Weights of a small mixture-of-experts language model, trained from scratch on English Wikipedia: 64 experts in each of 11 layers, 2 picks a token.
Below are experts of layer 7 (counted from 0) of a mixture-of-experts language model. Rows are named router (the router's row for the expert) and show model dimensions 0-127. Each number is 128 + 24 x the weight over its row's rms, rounded and kept within 0 to 255. Numbers have three digits each.
After each expert's rows: "comes before" lists some tokens at least twice as common just after its tokens as in all text; "gets" lists some tokens that make up at least twice as much of what it gets as of all text. This comes from a sample of Wikipedia text that the model never trained on. Tokens count by the router's weight.

# expert 60
router:146043082120145163177133138132161102134133145097132118116157134117130165144106106115096097125126153137121105137074136106112131109161115116109146120147172155145106136106079128189101132129141125149147109112157161121111139096104119131121156112135134138103118130126133110127154120131123177158151133138137148088126165144148094113120082117148134146119133096122114140165127151126081192157115
comes before: " ", " A", " American", " S", " +", " La"
gets: " |", " the", ":", " of", " (", ","

# expert 8
router:108097114114148144165159146112163085104114134111129083124130138131119159101104115104110102125139184127128096131118132105130146110142126126160170145155161126119092181100105083153116156113104149138123111094134106081133135134147119140107125088129128138113101120102123156134098121161130143155187125147084144130116145165121075081135137150161154170121106114109147098133171148120134142090100
comes before: " to", " the", " in", " by", " a", " on"
gets: "ed", "ing", "d", " made", " won", " used"

# expert 15
router:134110116141155171109129148129130091148119125089177116119130116131158121142156089114150086107121134121153045138087108121126164123130128125115121121144198155141110148110113136140109133115142117153146083119072126110121189133145109139070121092137156119118117123144171168142125113115118105140133076140135129124093146134151089119144120162143114143114138126105097098135142172128143110116100
comes before: "0", "9", "8", "5", "6", "7"
gets: "2", "1", "3", "4", "5", "0"

# expert 50
router:122121097153142177214163135120126108117115107119150069117107121126130143157093078160142111125140185119115107133118110119170136116159101100137151118133135171122118145108112104176105126098119129123139087088113160111114163140107106121132126114115126146127133174121148116194104139124132134138143140136153128116087134145139114131188111137155139119077112139135131121152108149127106127168130
comes before: ".", " of", ",", " and", " in", " to"
gets: "s", "es", "ers", "ation", "ity", " people"

# expert 42
router:164125105129141159142150137138138159107136146122147106123131149118147158162096120106097079110133143116139097107068122101137196121159126114076139102149143136140112155117113118152083093140105119122143122087079123111096152094103105143111137096170134150084149122091134143137143114192122165164148139157145129125109153130142101144143095149144148134126091160147132117151124156107112157144108
comes before: "s", " List", "ers", " career", " Turnout", " war"
gets: "'", " in", "=", " during", "’", " his"

# expert 16
router:155108110141141160183150114131130124135079131071164102115120122096153154138122121143108106114091158130132131118119109103146133053181149093142128088145168156143102150114130142156099150125131155117125076109144136130074128138123137126078164141101139142099138093125146154179158143141104113152154149161104098116087120134123114112152090108150139110124127155105141128143125137149123148139117
comes before: ",", "\"", " (", ")", " and", ";"
gets: "s", "e", ")", "a", "ing", "al"

# expert 2
router:148077101099156154149145141128136135115126134097165108107143151147097133104107154138087088132115174146118115130067118125123141097157083139126170125164173105152106146091104143180125131113162145115155108135110120102115142092111126146101128104138125136113145117148117151140135125104098159164128155130150126122130158156167103120131089117165139124133132084111110124172107146152123195159139
comes before: " ", " \"", " —", " Yes", " DF", " Nominated"
gets: " |", ":", ";", " –", ")", " /"

# expert 32
router:119104103143139145120176126131167109102139180098141140120122124139127133166084125125108110115134114153124082100112099124087160117156120140076148110113158178116136173060098122127110143153132150142148111112131132140107191113101122100090169087144120150100152114140092137160128105105118132161162132113139128156107131127142127089148097149130136102106118118102139132115098180113097115130138
comes before: "1", "2", "s", "–", "st", "en"
gets: " ", "/", " mid", " man", " end", " X"

# expert 21
router:168099117113141159130137142154157136144150157115148116113130167130159157164095109129114109126128197171110131128080121104127174093159119149113160134144145149092111162091141138112088122148093125145130101085124117116108162115132110148125150092174133167104158148129134137134142135118125137163180124166132107113116171160148124127130112156160163146105095111130112148131121159158114158167124
comes before: "-", " of", "|", " /", " her", " his"
gets: "\n", " a", " an", " his", " with", " •"

# expert 31
router:130099085126127156194136109104180113133111148095155086121130138136101153142134113134115125123125136131162110124110119112143154147138120108148186096174145123118101157123094078161124106153130130131165110114139119089127126134129136128119128108138126125140123105103107114107114111152128131145179089118092111111112155175144107122165109162160138172155107109126148068138131148144126154099060
comes before: " the", " a", " he", " his", " it", " her"
gets: " of", " with", " by", " for", " to", ","

# expert 43
router:129087116156146162131157154139113097155131140075143109128121147126151137143124113116143076079105154137148070130088126115135151134151128128121144129128176146138130132135107136144111138111112125166154109072077134093129159107132127160105158065134166123146145125128151169122135145128147143157156087151130114125090157175156119156158122166180116167118149121112096134142129155124141111126127
comes before: "–", " |", ".", "0", "5", ","
gets: "1", "3", "4", "2", "5", "6"

# expert 52
router:146118110142167158131103170129165091154136164074153128142148149154160163161131107122118092134127142097149069146108110127126135143139120116116146115144172153151101134094148120128145103123116126116106114094100107128093143135124093142096113075129149145123100133133142147161098121152134120132133111115125123121125134185150124122112080120158114147075078159089080110136160176133122136142097
comes before: "5", "4", "6", "7", "8", "3"
gets: "1", "0", "2", "8", "9", "7"

# expert 61
router:129106080163134168145121153123122112102082140120168113086148118159143141131099118158130121119152112156116108115112107106069136136134097115106146104161172159115115152123125120123136118130163130122115094107120138133084151092142120114115153099158119140132137124124099112115160100155101149158156130159126112118062152143129076143180108132117156147125103113078119095148131146197105135147132
comes before: "1", "2", "S", "born", "The", "A"
gets: " (", " \"", " ", "(", " [", ":"

# expert 18
router:171077085152150153152147108133151115152142153097148122128135133140164161113116109166101081112101190145116103123080086121127142138134124102128160110129182118103149131119122139127135125098160126147172102072127154102115163121132140164087144090147159154120137134152120126147140145107113118157140132124148097089066146159143121155136129123159127132133127117120115113127111173112098157123131
comes before: " ", " |", "0", "1", "3", "4"
gets: " |", "0", "1", "–", "9", ";"